{"n_experts": 96, "d_shared_expert": 0, "router_score": "sigmoid", "normalize_top_k": true, "balance_loss": 0.016, "n_groups": 4, "init_std_router": 0.0251, "lr_router": 0.00119, "norm": "rmsnorm", "max_grad_norm": 0.5, "batch_tokens": 65536, "max_seq_len": 512}
Below are experts of layer 10 (counted from 0) of a mixture-of-experts language model. Rows are named router (the router's row for the expert), gate (a neuron's input weights, with its number), up (a neuron's input weights, with its number) and show model dimensions 0-191. Each number is 128 + 24 x the weight over its row's rms, rounded and kept within 0 to 255. Numbers have three digits each.
Before each expert's rows: a language model's description of what the expert responds to. This comes from a sample of Wikipedia text that the model never trained on.

# expert 34
Spaces before numbers. Bare spaces, pipes and prepositions like in, at or by placed just before a number, e.g. "upset the 6-0", "in 1898", "age of".
router:123147123103166149130071149145126146128150110148087084127122122141101130156114120142152122118126093145148105113122147144127140136141119092106112147112102096127150161108115103110156149155144092121128142117126132089138147161120150098144100119105091117125152122118109151101137150166114072131100151071112159112075146126131139110144122134133137110117139113163118148145120123145149165136101102127095107154156132106183110091136121169137079119142042049115155133093086143137110126154127127131117101094128152169130109120116092120127116142133099132139156151150103199159127112111125125103
gate0:143102133135091097118191124114135114157097104130132139126092120178186132133142120119110138115100143085153129121180154104137093092169135129123160132072120135171125164101098104144145161158167130160164159146130103142145127098109160114141130097140142146118154123172140140130146089143132147085128126082159131105126164134167097136124136128128165112120129133090127144115129091139065120097139088162103129093154128137170137088145125084151121104160121133146100087126134140109136117152178117128142133136132104094131119101119146109095159134143114118129136155095122111096164150103152125129
up0:144119150127111128177115064109147116104159083138101128126146139129130124084120182129105131150143100088149153142133109106122124121144138152174122118159131134134124104113162084112080139095118109110146108093125107112123158096165106144171129137092108173126133129102095092135122130113105141152094155093148127107092109151112138105131155134136132117147143118140099101115142131147141160122078145115086116113116126124144087102143131134107118193093114124139125162172136107117120158131111160109133136092133145071114114158159068100144163163124090150193123159118124153137113158131123124126
gate1:131132146140095111109136105126114131130142153149167124110141144130117127137093090168140112137130182160107132118120138192117172092135114100124144131104119103116166183116117143161078121162109143107141132102141150133152120189118138147164118151126113167123121100152123116126154111133105123127118167120114112126122101140106087141131147120121155118137151146115186129128151156128118123118140082158146141086126151094159117119137176095164114131110150103129090129097093117147138117130166120182104083187184139151119173155104153133122112141110138122108118130191159141161160149128114098116
up1:162129114137110125137160142128104109127123121161140150124112131142083150136128141147095124121126153159121141120123092133124139104107102121097134181114108119159105133140124121104106157157101113070143141150155060155141166180122114098139161125146077157123125173107155170096114150112124138102112165145100097099113131112072110101140099142127147144111116118123157146152115095134114113166146099112111173116099158156111176133156125091155128090150083126089099133140147125125124154112137094124091148095156156134101129150109172124135073133120152109140120104130116126085127122146086106092
gate2:156135156137133173165123116156150105142149103139137123115121126110115113076144130095122116130094149102128123143116113070111144105085146160104149097147113083121126130132124158132129123140144114075066122132164121107144123138134145101126130129116088172108148105096162170162152149198126162152126131140147083122137132147150114124123139075100134132176118121140135128171146110120143114106170163095134160093182135078102136125131146122121138160111115155142066134162135124174138137149144158124114096103133129153152118119148103125133126160121148161127111124118154115166114110126149073158
up2:168124102125160131126118104147130127073121107126146133124090123148137114123113111145147146109141126085056123145147103145086157121157118168081132105115160187149079125111145137155080150122123146104097095158100123099121117119177108094123098121093130117112115169121133129125095145164132139085113121127159109118160089125133118104090106137108121109130143145157147114118152138132119156127094086115187165142162105131103148142126082139121143119082095107131118119111148163140129114109092129087128116067108135096161108131107131107112127152123169121121158115150165146096134120095131129106
gate3:098078130104188118148087132127124107188141120110090112083108144137101107141156187177120112158139121147114175129156105125112104140135115142145143148154110126156134127151160111135099137104139162142116177139139102114132092144124158091149142149162138109149143127107112141109128099148141153119101131123132129088155144139129078084140140181129138126111135124122109143145150185162118149112122108054113101151152154151101129113126106084103108130148104120167143110127106136160093134153118170115129088121110119097104132139139137138116149093133197150102134125137124103135119126138129089105
up3:150139118162137105135120119151140143165131127140107094126118126079128133163113075105182159160157116137135148148177111103117116109113156121113162152092133090122132144130117175116135114154154159136145104115125122163116102104150138106100166068176123099111131113087140142161150083111129116131163109111105105099124157186049117117103138113129100161131114120115140150124122110119128123122155107196171158152173135125117157167172105118140142154119138144143108104108134122123130118121142084099160152109127139113147125134147117132118135135134160164108095120141135160193124121135134125127
gate4:133070102096149138129133107143158150100150133129126104149107161127128166126128140103168116108142097072116152132184171154136123123110100113131131094119094113110152120142126113138126122174121112137138122187133117125125125119136142119132100101118103108141121176132136079136105144103113171107114111088105172113104160163127164117072156100133095116139099148106119140156162112110124118133106105118167190119107143122124119089148136140077113108115117140161119158141140131143129129124144110124087148103118103140126118117117155154159079130113130178156116163167168141183090172120145126121
up4:118138125100139177125158115143166125101122113173135157133114119103131110125118098087183119090097101148122123117115130152142154107138132125092078100160144121107139161125117119112109133131098136149107116157100125100153140119120125125108122138089113125136116146160194115138141131108084079112111146124123169135150127099127134139160113076174122146116163128111167125138143111104092106119155112123168094177124137134109135158100111108130136098159097129136148149123119055140156178137122111134105151104109137122140111141112165116109114126099087130088104105103113165143052120124108116177
gate5:123126158091128099142127111116154099097084129140110148125116085148154136093110131113069147118137159141137123146135134142108094148108164145126108206107161211110174119090149124143092115172148105077076137144112160104144112127161111111128075131150084100086131162098112135110125126142111107140100140111093142082142151146126111117150168153141129122111113103105164132158145111111162118120129162120118100164104088131143169119131163120175134138170118115145133106121140123138106126150136103144118149128110112139117101133143112087125140093113124141132125157135133111122160170134115135139
up5:144162119167137130136109128130132139142127158134165123146176134111122138108111148118156104132153088101125141153109110094116128151173137125133141103170121127119119125097144159100112124147106084168125113141119101136120134104133159137098107141140118103152109145126103095110068149122107168162090103151113111115178156156149141165124121132119119126108174129163120146169136156164125141172098086118120155165138159081185180109103118148166146134096152091139132163159101119117116130136128123131101186068129093098120137100120144126148162161159173117143113141152140148106133120123110149145
gate6:137096097160113105147158109135134094130117113161112070128094141121141099115140107177127079150144124106109146132132123094153118143115145155158110105160131109141133125103146089113139117147136152139111168158120171111163160153129144130165123158140082105074117122127127115151154133132075098111119169087150177187070093142074157133113124081135084104148114128154087106148173154121096138118118091139147152147107136108121141130095099108159171144136132145158110140127121122142120147102159101152153096102131139126157120139101137128122137155149144133140154133103129121136093127089138144140
up6:108159118129157153129079166120140127118132115128114107091148092107145101161151140143116134134105113172134122135125155152149158126107128149152143082150115130148166191150071145114109112151123166155198110116104127143151081126098134143144086107150112138142112158131149109138143130135127138100110147107123114149149142144118138108096129118115137137132165131130166127151161122125114126129123095125145104130144111119129175153121075135121131086093108069151153132097141154148113118145127069138128104152083113121132113100081138054099119167093085143149125081117115111148162114137123151128
gate7:139152125112131103134116125081146151081149129147097130095146122122131168113111128134112123123130136136145119085128143108111119100127149134124112130088133137111149104101133095131161148161159115079107123132108077131146132114124166160111141142125128145177129084156124168104100186108113127126153138104097126101073122124163141141096140074134110118123142147096151161147133161127073119130119096103142189103152136111099085082109100126131117115150146129152157194132151130138185099128113112126144135152076133143131179099124142139118169129169182129143136145136143143105149121129133134158
up7:126121117120110150126137118145133118089115129119120124157126115095137156140144109178109146100135119159114105118162119095189118131132127100116117139184145107158106172129103119129071080136134122108112161108104131147104142130128124124126170144117144129137118062108183152135142122131116125154119092071132129124120091104099094130106130131126094160100132096116111115112130123166089077075139141107097103154101163104130109170108179129139126140134154131130141132136145146090099144102157136187171096136111109134145112126127117119124117106135126169125096095145165112130146071123128068113
gate8:147159120175105143100100102149180149144146104147112107126119122125130166115107154115114126154140117168140113120131094146119107099138134134104134173132153134150111072118093138112114103118148108131154147124092178161158100165120151096102131126122170117117083142139127115157136123121084061160131125136116119158074168098153088118141155105100129127145109139137118147141149129112148102150095136125099126135119114148163114111156098096127136154083121146134130151118161145164078115090129104135076144106154130159140120161130111175137138082095111107141129106124093102127135181127170146134
up8:119105086095134112156135088130130145083130148142124154164197121149169096132161120146138116159109168173151159169102125097088139170106145132146132146155144103113122129133147178114135179124109114136075106112128130095133099107151122123144177122158129103122128105130124179131132093086150102151152154154152136128138140100132128142108103109127122118150112166106139122088167101112125132110118091141138097125148114098153130129106139164139146165131136111137093089143088104131111132118141119073147137120158109138094091073101124113132142150153099113103161120121136138140131153118100106071
gate9:138108104117099136106081130132151081124159134114172114117097136113122127182118098139086141112087147122144134098153133124113172097152129084126116141114121134072137110167121114103135102107148118169123111163106124128151127128124132095129118118134123162139116116154111157109128150108135113170137105137180088124118147138135152153136190109140091131176088128105129088131130091106153096113084123124161121128111119143118144135108142090171103159118122102174124125093088150170110137168142104148106112114134131096075100133109146123120139168129157131111112151153136166159146186122089108144
up9:113142142168117119133109157093153117103080126099140141136157117102139118122094138101177149085127175140120089124173109144137123185156108125145124130139138128130124109108104122084101107129085144175137147121121132153181145110148126153139130139112148124135115120093124097123126139121150146139166105119114129129161141089147149078111166149080112131147111123134096112139138155144119104116093108129127101129101122127151112077127128157159171140127135138124094126077110136152159074121120185142119111140104122146108134135148071165144106143166185109116103122106097164133179110170116146124
gate10:133114094086151123086150144146077123125118154105106125090109133127148163151143083133130118102125158107152136124114102130099100115088155150117133129142125166161178137181123146144194149155137126142123136116102104121121146166130171105129179111136151135128113092127075125114118144116151101116139147123083128083139164164111120136106133080134132119169115107163141107100132128115117086091141114146164147115128153146100113102134095123129140098105154141163119101139150112160132105110125137142127156173175104127122151114126182143117125187155138117146107142062133101120148156127116138144
up10:107129141127129109120118132220117145117140121139080094131110127090131105110128101118110138146133147158167140117114121134120168112116154133131105154114111151136142110085111121128108141125135163156107107115121122145179087140079157150105180124123133118163111116157084120110164089114108125127160123133136127106107090145126124110117107101184131122100134103096130126093121152135130124124120080135158115107124155133138154127163126088110088140116072114127129113138156125194088095129147128140147084190116101146097136152154120149176124117095138115159122147094105138098129114139078107151
gate11:121134135166144148143091104147172128146152173127116107129115091144149118138122162124157116150102152161129110144131154113111149137126147134144102127090141174137149114088161133090111125131102109138130151108116155143099113123159190112132096132137137098127093110117071181159147165135146105115100123121105126143097172105109132143078146102125144098141114123130154154118117128140045108121142135141130136129151158139113166087158089147117143136102099163110124123115118130153162087135153163112088131120098148142130114137153142116101114083140154101067149152102111164103162169109145141144
up11:136161173116101153116143159098115120132152076116109108118150149131131124092137092137109076111118151106130119101142141149114132134092098147126152167140110151072077097145165146104086103127122117134149120140147103133122131139120109136100136144090105083123110146145115140112094151149162115149153108160189102133171094088146179116156135117115090119139099088141131118132116150184131113127110102141121120109114157145130085145108125101115119141119112176101101151112142101124110091109132120114133112126133142108126105153128176115136129163073094096172139105130113122126169132147065140118
gate12:118162152142132147127139135132151136097131084110133149133116141119155073175126179088125105133143146113164195161197109109110119163119129121132136130120120130132130119126129103099078130106130101162096129111089124140155141163132151139144106105159165113142173098129090164124132130127132107128127153125139116122119127158154158107090145166138102124137123115108164101135120098106091122087126091149141103137097132186149145138153160109179130126143103093138145156084133157170105124152098129126120082151124182117155171135146087140130147119096179132092133131108136119133112111117130116117
up12:080127137124128113107142151138137064141122126129125148120107119106126126184102149152126116122140147164100124161141117148090109116106146129138089096137146143142141122149137140095123144098111152139121109138119114113116111169085155141098110111067151134098124096115102113135095099115153128129094125152087093179162126107062117107130112120135159130134123111129124144127113128144177118112064111117145113171117113144130119136131119127107134132166116067145113151128125152090070135149123127146131087166089132157156139165157108134168147136077190161147114106125119105133087095123120110146
gate13:157125116082143113111145124144103155158153121103114144132126128128105099177124142163132110172103106164156129120134096091139108150156118150127154130117110137148132184148158086150119122123104144122135116153124162118122153156120148068151134152083122145127103105144101165161103141164132121119162112123139138062112115133144128120101113153162148125135155157113092151160178137124083117136159126108113148123165158144128113096121112134127072092123128124133141116105140141166135124104130060151142154147073103116084122135132157111131094119089155166108143156146142140162103152098153084129
up13:106154079127153134112114134106133128136128122170134115113141129135168098140132150103125107111089126140150152135091147159118132169130113170146119116097162132132132140088105137074131120119128129131108141094122164147084202139142157141155116122115081105105145093118142176144126155117132129106134132107143101171119139098089132203141103108170111127157143131120120144144106168139133166113132081160102125100109113136114091139119121166139116136142147158155112152111109192134073119129145144126164127101112101146131118062129121061095131152104132130093128105132137117131108115116140127143
gate14:146097127124107091123101145134073098106111132146109115101123106144147162115097099119125123128136145105095141125107137139137184106092117125143104154146168113089140103112187109140108138163152199145106125101135155171168126151144100139152142097126128150060102127123118137123119129077074075122122147108133121096121138155166135116087147110137107066114150100106085168122139088163162140094131086125142148171115088090145118142133137146158096144134148099141156140124119139153125152116121133091143116121117118141139132149124158134108116121125122160101137115113112101128142122131096113096
up14:127144097092130128100125150134155148106126122126190125100130113072156172097141089135138095077132091114132113139101105152156107130134125078143169133158138109152119110135077114141118133109087135104150135137155150140145116160131168178149089125146164112099089102120142128128150173098127134132176136169100164170132106124109127144108093130138080113155142118113095126127114129119102154120137099144106159106133118115128083145132146123142117144127136164089103135173124094083152134120158106152075074100088131146143128104108121145132143137121139116097094138123124133168095138128123139154
gate15:154136101162176181112150112133165109103115128107129121127112132139074132145104173134122137115164130160163095104092101135160114093108161133104094105097131153127124129116124102114145142107096084136105159109164147107142143155185150113129137155106162187155135124124100139123107120123139103133096154097114146168161104090146121134134163109167117161103157134123161125161174126149115138125137117144151138100113165109133146131123091118146175130153135114144137103157116116117096125138216142124151105165117143163155123114126136154087096144164121119103090151157132120127136120106133143147
up15:186176157122128148118105141132118159127116140139130141133103116141137110131141171150124132141124119122147149141165125153154128095099142109126160136189136101118113131115049138116164125142118135122131151112120105114098089153123139141077073130142120118145139112098112126107147117116130111110090136164131127161126121121177137151107158152147142127142101167113138112144097193105160125138090088159129109134112126149126129113180105129133085087065151131112090103111147144112112084147107147096114149125159188122095095116140119111174163121131108159149094104134143136144096113155122119145
gate16:150070135122133116140147141147139139121166130125121098144152093155145112087095099085131174129097142107121182152120122130090124092139127115132142137134113144162147139150146138123124101152158159123114126106121175135140134151108134075115113119097134146193101131127076203130150152149130127155110124121145159120114159130117112107137118110140107167119174157174111087192121122091121144155112148118154111162132107103141165111148089168137156141134139112120099131147143114143096094128185111138156133083120107158123125149130161118172143148122145147146111119149148130135164114141153133164
up16:137140123092133106144114105124112101115134113103161125141152137080116150129127137146105117147121105116152136120062127148143132096125123119133162121116096139133106080086135149121131139137114125098130107102082111086176097099165102135148168108134145135132107122123151159154140077128104136084181102130151130110147077126150157111143170096121113181110120128120157096155158105133123132087139134129129081101147126137077132166141138157084148116109101133086113125116128172141144157100088085115113122146105148126156116115095172128092135105110152101124122177144130120081151136143153129087
gate17:148168141123144125137129145105117122120133096168090108129102111108123104167130132118135124150134112152118082109113130116109102118117124112115131162153172116157102122127078123101115126121076180097094166131117139123165077140087154103127117089106106144111135143119115119098067146081094127145084112133118107137100106152136131112113107089151154122122111121074120125166133158088152085147116153152176100109107151095187109138165160118120157150089121103158111128126163136137123157151129115186113098127149140151124103100134100147097140139138120124081118119144115128172108148127111144119
up17:106126171120145123142117086168143135168145079128141147125106103117101161109144152136178151146123120162137142164109138138140107093142162136127107154144104124099135112118147065128166122142101156122137130139118098142163125123135143117110138104085117117123125145085114130116142141132141115156111102112162136139108148149135146121143189089158144152138113079118099125154144086127096115114126162137116128147119096077137095127098142154140137137115136127069102120112114135185128126159142107180115161125097097101126145108132146184131164135131116121142144176122156119122116195090174169149
gate18:124106109110110096136121094138126134095169104159140099123101138112148132065139081144133147148143107162091108137165082146113096082134186137113112158096151151094112119145131100125079161147112122102110137148143075114134173147125132105093124159133151138101150109079123126151136139139123129092170166153146128143097110136124137120122121145106159087130138139120136135139131115148126136144130111152076158149095140060143101122131122134116138113117105148112117116123163127128133137137192148156130136142149130118169106150169125172139150154092132126108144107158202146124113121117169133118
up18:122168129149131070145113124093072105162105116108092147090089120172121188089138117105090128192138144112146111116108144089076133123145125145153131132146130121117114123158131131123135167094127124169165120156103141109114136105135134139140120142085143137142102138150141116133140086130181092102112116095147133140124097147144149100108167129135097127123129167136128122118101145148150097146137111110102112143102116112156117108127117154158139087107157184139130127130129139127105156154117116187116109164097134118183142124129139177114170109158126091137110176130129119113168097114127117102
gate19:129122150119145106091108152125118160090089138124127127181106166169142111111115115121155102156104142151154090147109146138093135149126104138117131096080152155136148094151151141145151106131139142141144068073142121148148158156110128142176131141145102186148115149114179063137160112111116102144129089140129132102115126096124172185158091132129111154101118108073136118158099129109136116085116133130118112166106105140126114120117110122142131099138114139153113145082146118179161114121138140102115153087135140113129117125139118134114112146121141130047138118133158134124167140102119126128
up19:138128162103097103138086147139121131086145139137118084136121117148144152145133150118151131089152105090102169122159155119131121147115110122102158129101102082114145153150084119100145143148121119113126112149142165144105137137163158135135118102129110105161151097158113145130105106145133158153143153133141082130125126129125119152131118122102104181164140130161145120092149127143135127137098121116146106111162144129115139113109077098099068097113103183093112146133154146138131138135079100080161144145091132156099141104127149073123061097092115129153121149147125176069115105157140130121
gate20:145117101145168111159116162098144109107152136137126113129117077136150075145080102122152155153113119120136152148137135143106099178154114144122123146082136104162149139129158137144107157121115150136120154194142130159128111152143137098108143128120111178133176149079081153154126140136122103145134150087099137123093167131113146105100188140150125145090074127175134119143129097100142163120163136119106121132149156123122106112131084157165125134093105106137151103127107128142119128094133141118131112088128140114102117116105116170126074132088117118129147117125184127147153095140160143113
up20:107098131140127120109095101128084123134108142083155119098135115107128113152076112086135121125120127130123121174126089162103140117138148144107076135123096087114165167195162116124113140135137144142132143134138120158138092156124134109100164118128127137152163138092164147113102133090120118141134140128132133130145117131122098091154196142118168143149157134177122084127093128070139130107122134130118092139119127142137142107117099146222101133116167155149160117103115125154114140143121161138163114131129132094117157090131116107107096148109098079096117130125149159148134157101116143145
gate21:119109114166123143143091138125145151151131096130116116073154117096131160153171087161094105082111095118139108112122110175133106089111134127130122152115117125108097114140128111119144082153117174088142126153158089164136162106163153084155158177108118171122138099164105153151141152160139140119133080093140155103162126100158112110143126152115124147119104117139129134146161131147132123127134133184157143142172113128105102081155123124136157120119120160124147115131147105099164145087122119135117161171094093145117125100140130153099092089122155099126145142102163108117123161134099146147
up21:101117134136139096135113120089125118165112117138162119126066184159134154109119140107121124158169099157164172137142124144131147115122137101112158150122173149170112150147133136184094150150130106156181125168153154141133113125114105121108153133133131146080122126171128119106110093151116106088135152157104125114142128160129117128126100132104137127112128101122183154145096123179122164144131084093117111127129139131115107109166127109161108168076095155125162141076095083172112160125115141095110110131127121167145096158135128125132122151147161128108165120144161102125100116126152130110
gate22:143139128114122124127136078107112102151103124124145119156092151121153120128108130093149089117126150089094127130117151091142121127090111120092151107117132151158138119120170088116112160109121141126102128090097125098139099125159085093131095110144136135126110161124123109137151116100126171107132062111138152144135145092100175148161113180097116125113121074111123145100143159083143142157137140146155145142143118135116152160129172137141141143161125092100130156093146118136143118101209111127147146085155150172099107150160149078142146151094146140145141084112139158145109132116125156131
up22:105101132098140140082161094149123124131118140092109163097136136083140104143145110103168115130138092110102129110115104125095138153128112148144122177165118130116133167133092122128143125145136136124134111139084170144135145130159123160166056111162138144129098167153134115116136169117135133174145121116090085144083118162148129109080147114139164126168142129153094157149110113138136118132119080115139141091110100143123137175116137146107148176128121096161104088130079125116169142130165128158090093113067106114118141115080141119126127085128160113101130143145122123147121155145123139120
gate23:125130119146137149134171114127133120143138112123135086084165127125114141146127141111103143089085154131157106139091113119119123133081125095116124112108095120129112108146150106197144107144151100161121129116125125106127151115103169137110095137129135222090119120140128136138145141177124081119133170118118154134110136114139152169149124137120126128162139144149129149133155100132140132146150122136150143125141132117157094156148128102134141153123123122142132170110129174190117078144149109145073136138173126183126126147130136100109099166155131097125157152116073104106115129088181095164
up23:139099146115130075158109089153090130031115142136173141134162123104088102117086128153125134136089116121094086102127083140133063166156102137159165129136107132126129105109131104119128165161124127151118138133117150142127170080129121128132126138147147161101156123122134104129108092128150125142121139144155131107160140131153123107121114132113132117126129104127130144088124147143125113131101168093158150131114150145116092098120149114160140122112149135066152107162129141141121121147145126152151141124157124143148104127182157091130102181139168105112160099150126160101119104083148138163
gate24:088121112140118142084114110118142118104132090105107107104110141109093132131148165117132136123156120139133168103143105125161117077139148116153168166151146124117118091099094146107065122139108180114148154178107131108124124077135161119111139109126158123114137170108153150150142137129140104135154133148164133123109104124135129139107140127111111113104175123108159115166114110139116086093118140130093154136092148128081121123109171151169119144157083148125153161099131126119121145088161121149122092149076122103110124163129098165175167155151123141112158135092179130124151148092114125109
up24:163137105108100121092129125130141110099119056105117151163126138145172126178097100161138144143171120170131110136145132111135109167125083127121168129126116090192097146168111111166140135111149115100103160139132076125124141111154143089108124116147153148092105128155133131162129087124092146136082141131117090141091154119188124131132109100119149128126086128147110106134154143109119090139153151120098158130130109142187150119110169181131168122129140128118143110136105190138143138130107105122116116117147132124148130126130137121174112100113140092130145080145139114140151132111137151143
gate25:096148126139096141124068109107149160157147093084134116144149153142089109130106149113144152155115120100176125123139093142164134097138133154135149158128135114114099072115144121101136109142129116134126162123129108120184082135137198102171092106179089123122122124127113147107181128149097140060145115154115110097141155147104123133127122114147137121092129094121104105145117131151124148100093156113139165083119156122166114066102142141157104107124151127089124093108127102126127122124119131105102121146115133118098145132113152186163143152152154111113155109133145143126135129116164138146
up25:099149148129130115126108140097140152112157150148125153153100137144118126143105108149141126144133141105153118143125118158091106137156135106117152101075115107097128100089175134107118094129108127126131133151147146163115138130162126085152051106174118142090125144125137126130195170115076123143056116133156144110085163146131162134144165151142138131145118128165135147112103105173130136107137144144136116119093122108097099088165122092169129129126138125114112111171147099111119139155109111078138120110094163160139099153127160103137086134135112098170130109132113093158116096142109146131
gate26:162161171129117084130148108132112149136080145090168127080116104111118170150139144147147116096132130121102184116132139132104114125093160142140109132111151134112159131095096153177121093120133115150106172115146122136141138136096177114123142161107118189129125162101132136104111166135126117114105112108102132093116121092166100075167122131125129120131185098088129104125130148107134091146077138141119130137186125060171119072133109104116102115131121139128109131148121139088123117134148143115103140139125118113125135089155132119103151164135154168133154144137116110120114119096132094106
up26:112149104134146138126144096145116137115133097156128138170073116146132135142120139168147095130173102150139136115117098111162075151161102172117153128159139131105131120120130177140126095110136105166156073138189163106080096121111175145145135121142143146147092122165141121124191114131109110171124131117099174091133109125138140099128133139145114135120097145153157136099168128147113141120155147140119096167095117146128105114083123174116143117168127137154182158137123143138118115146145165106124121114167169121143141112133097144138094109114141124141165095119176115099153101111114124128
gate27:123115136101123112108107136181153119115121118059109104121142135147157144114113132087146141157111128123134122163143128150110084136134116139135127132186121131171165128101120147130116132164187104129114189110099133151145133160083155124130091148150128153073114144104113148141130140104149147097124128104147118165124127120171117143131143151126087150126183123119166155148185063122138155174175105150160123113092108145138087130171124157118121126144152089101130149122129134146154101089129153120135116114133136167157095134137144134120142084120128124114167106129124145128128099104152125173
up27:175130113111131087118114113149105144103112139162122135091121124111113102104125174140143149144150116142107115142132159084163094101112118081161174105099154118138131141107133157164111139146126094150192153125136107091090091130146172104132125112170098146147100200145126173138115121163138105140103133108146158161143157157146144134134153117126083129111118145124101131165138105146110117180140150147108165117099136166142125113167152160096125085120115122131148150147130139108133087086118165116136102193140114132127131118133134161109159138107155138141130120114098127120144142118136159170
gate28:071132132144153148096142124150119103116153107177150130093141099126119131124153116121144137129182108136111114093122134136155114140152100126139127142165150125109120113102119080114139158100119133088111152091113144168107099133116165133150100115108136137115123126156131128123115142110120106123107115121099130160133158165136191163100141060134149058136146107114100085160167112114138135154126077116132138147150130151113134088092123130128157110146139138141147141136163107082133151101094114113159124077133164118097121150146125131133107110095135166093153140158185122113176172119102114117
up28:131110142098092080126138158130143134131129142118174130144138151094168125141118115100121138131104131090096095147138090138102117124123133156146101098098137154111114125115148160078161129135156142117146167119115102156139101092080112153115136148132094111137126160108140121148127117147155081116119141117153101151088124139132129143126075077158095086136160124159137111099114127104084097098143158161107137136104105169125136110127147124123141136144129093094123110136189159105150152106107123087152145120122155131132147121119117156086174127181166079107089108124097162151159084123110131150
gate29:172149123104163100117123127142112117114133063110073115149116101097114127131105132139114149126136148118129139177123134134084145126136139145148116129110096102097130134157116113162073142146113124122093106146124073164129110160128104091115147124122202149163136138119100106134163106103080131108109116144112123134147108093092147116142168128149087117095119123155136132139116101103124141138144130136107156200117106073118127163126081159160124100112171148123104168123117126119134111132172121117161140126130112155100128201148128155134092103159152132136145094125139136129129124140094124144
up29:117130159161156126172142145135141132166125139149125118148160148143123116115158103136088117112140156106117122107132112144145174136114155111116128132080111144128133150164123137124129137110118098154068133111147122149133099117123152103109146200149145172135132135098141164141114130108160147155098160130137170086162133134126149146170140137141126098134142091153128160149100166137088138095124131149153106125149087113135097185109103149115109131096170079144074094127155163098134133168116141140144111122139146166162122109178155126175115143147152133088090170140138126153088127137100120120
gate30:102136117148143150144117123130147088136131106146100129146154143121084140179157104124136098154090105087114105135126114104143110154116112178122134151156133162117124153126089116141138139133143144147107162148124129101125148115153141108094108139116194087083177140122143145132134089136157150098162148128117121134130140158107120131142159156121121148100128152128116107117082087104134136139112105121151156125177138072116124101167096141133170137126109150105111175110093092150171114138135164100090132125127071096139119166108102103156115153102137125105163125147087102114105172165098149136
up30:096096102147154108104134142103151130140105118105140178104135128165150136105080091090144117097130154131122176145163125094127135141131122136113161121168146103136143129145119121122131124152125115167137174156089116147128155128117135097163114121138123079176181139140153121176127133152161161142168101134152094126173175131142147132107140180101134111101069126112145109161122125124134113116121109166146189104128121087125123111121125116151111138075128105145157118136145171123140128126120134123120107139167129119127135069149139142159139152081161134147106137102124100105105179133161111132
gate31:124145110100143118107109117133090154139085074152107114151110144155119174126104114122146124156140141120115080134152118117122108146103168114125141101100120132125145158118122161125112142096116145140138104120105108171122106115144111089150105105115128117129152141148151134141127119169147124108154120127112134128131099112127108127142121112108059176082120134128124124152137121154122143095144143066192122131175114083108140091119090121125197177153132116145161107114126154129125122163128092146136125136109108130112126165156129143167090130141157122149148161127187123129116111119165045157
up31:165104145135063127140112121087149165110143093127146128183093143133122144093123126122141095143126131119142127133124176115121163144133130149120088099118117172156134168115089147110125130146128119134132154129099132172165130148113109099105135080131133123107109149131178109146093163106149151113117119140132123085135157093101143099121176119129126117121097145128178158133131123109143101138165179125158144128148115103102104159148129113163173125134125111126165174155171117101104086124157150172127133151097100110112146132106187120081114129152141098095126124075110138143120124139113102107
gate32:053115145149115135124088175140164144121101139156138142162114160125111098116074129097147153129145114080111130116169162118144168097110112104140087163101140123150079169098155156122150101145106129093113109123128112115130141116155156115186168130108155152143153121113128155148129120147105115082105109131122107121094163124110169100139104096124099166128132108118123126123142138105133155100071136112145127122147107101100091132113097085102154109132083109154153151125099139105076144133139127144127159131116153141138133159134113128130134134166138089100134156136090143129148125101092107139
up32:124158190152152110142134121093069115096169143071117138096109131120109080150091100087138135136126147130120134117103124142133157116172144148123109107145156125120117160130151103087109079143123152117140145109144118153095134129146105111082128150133141117136121123142142078167100129147123117185170112139106122176097103120129150162199161135117134126152138123070128140134124150154146109124123117146130151152118160097155117122101152133103154120105105154134138114093142087109176143106167151120151125130094090150124101137161111127124145098143156173108164113131117126151112118117112100155
gate33:112138106142159163143180118164121137102131117121114088115097114154113086129104142138110120132050100150115115102138090150104147144109112101112105155111121122089110122158119125119139124123101109136123152116107138119127165102103092135108142158124127158131125139127124144105137158174145115125094127144149160119103132127147143134140066126099095153093159165123131148162140135128131088177080110157086104122142103131135111177163099165160145065145123110134103122121102178130111167141151146152121137098184153158136134159106136112144119104132128149131104171168160126107099114124154123163
up33:137121136131144167123145125152123145115082152124121148126139120129092116141119123113092119087145095106138143114113099141163112130090153136128137106111141122086130122130101060138125147112100123151102118108115154124156110155122130110115114164085101137089168130160155155167112173138117123137143084132107131101189149134153135106118141196120142147096110132154122112150152120125091099097169098154131117099139107132090147120170122145134163117109117070089132137168150128115155081139160166117094100133106106135113100129103153109120109106148122124171060126099099135090133124133111152168
gate34:157179132095160119102096084080146132137091140159094122111140130096151109133146138150126134143118150100153100133124160104107146155132106079170131130056133170086131151100138130151087104175121115138084181146132110132121104136132126139099102142124104141118145133126078159123117153134114105152138143149136129156088129152175126141111119113146127114102133120121143161141128130125105128133151142154141098149147118211133138109123094106146103143140157137118136112135175130137120139195141126122091140138108103114167101095078122107150094147129124144098144112144108113162155137138094094139
up34:143161117132101166152120105151132112131124156138125163137112128160149135126147132098127156112177139134144174133094057120163099137112147121103129149087141097090109130156143151092115110092126123164140097159075086184155135151153119125087160073114120146111138124129116125143139124125109080180143089142101110159079116129162130130152122110143110126178152137162122140103141129154141116121157164138172096142137145149160120140156152097149133100114081129148123102152173114162095144128129129142119173156120155114124127114101120128084139158162109129169130132136140152134135128102119112119
gate35:107117088114090177119156148115112150151109090126076078128122121124126147195150110144081069111126134095086127121170103165113099135142125143140085119158112128077117132118109143149117132120135121126097146145102125156120131088097144084150189116130132119121079113136137144162155085138111120124113180113163151125098153154118109130141157113131125126088130130130133103114200135137107128150124128116119133126159099142150139103136155088147127122128155103159126118116128138132090114098123123113151149140096097176161132122130115146087103144144112110163120108134166155136124160152157101143
up35:116114191138107104122172132143129151126152126139055119116100124090087123164119123118163150172116099099110119117113162140140130105141121126138098165137139095155126133140124092116113134094174114109119098169099165146130120129141161128125138139129156112092135131159166142111121134114113112133140181123149176129151167124112130103128132145137159120160137085074139106117126129174114139069116131075111100143102127111101094137127135158143158135116109153132132147143069174129116138173114143103135094123134104111104133135130137151137126104111064103093153116071157138128130156150133112125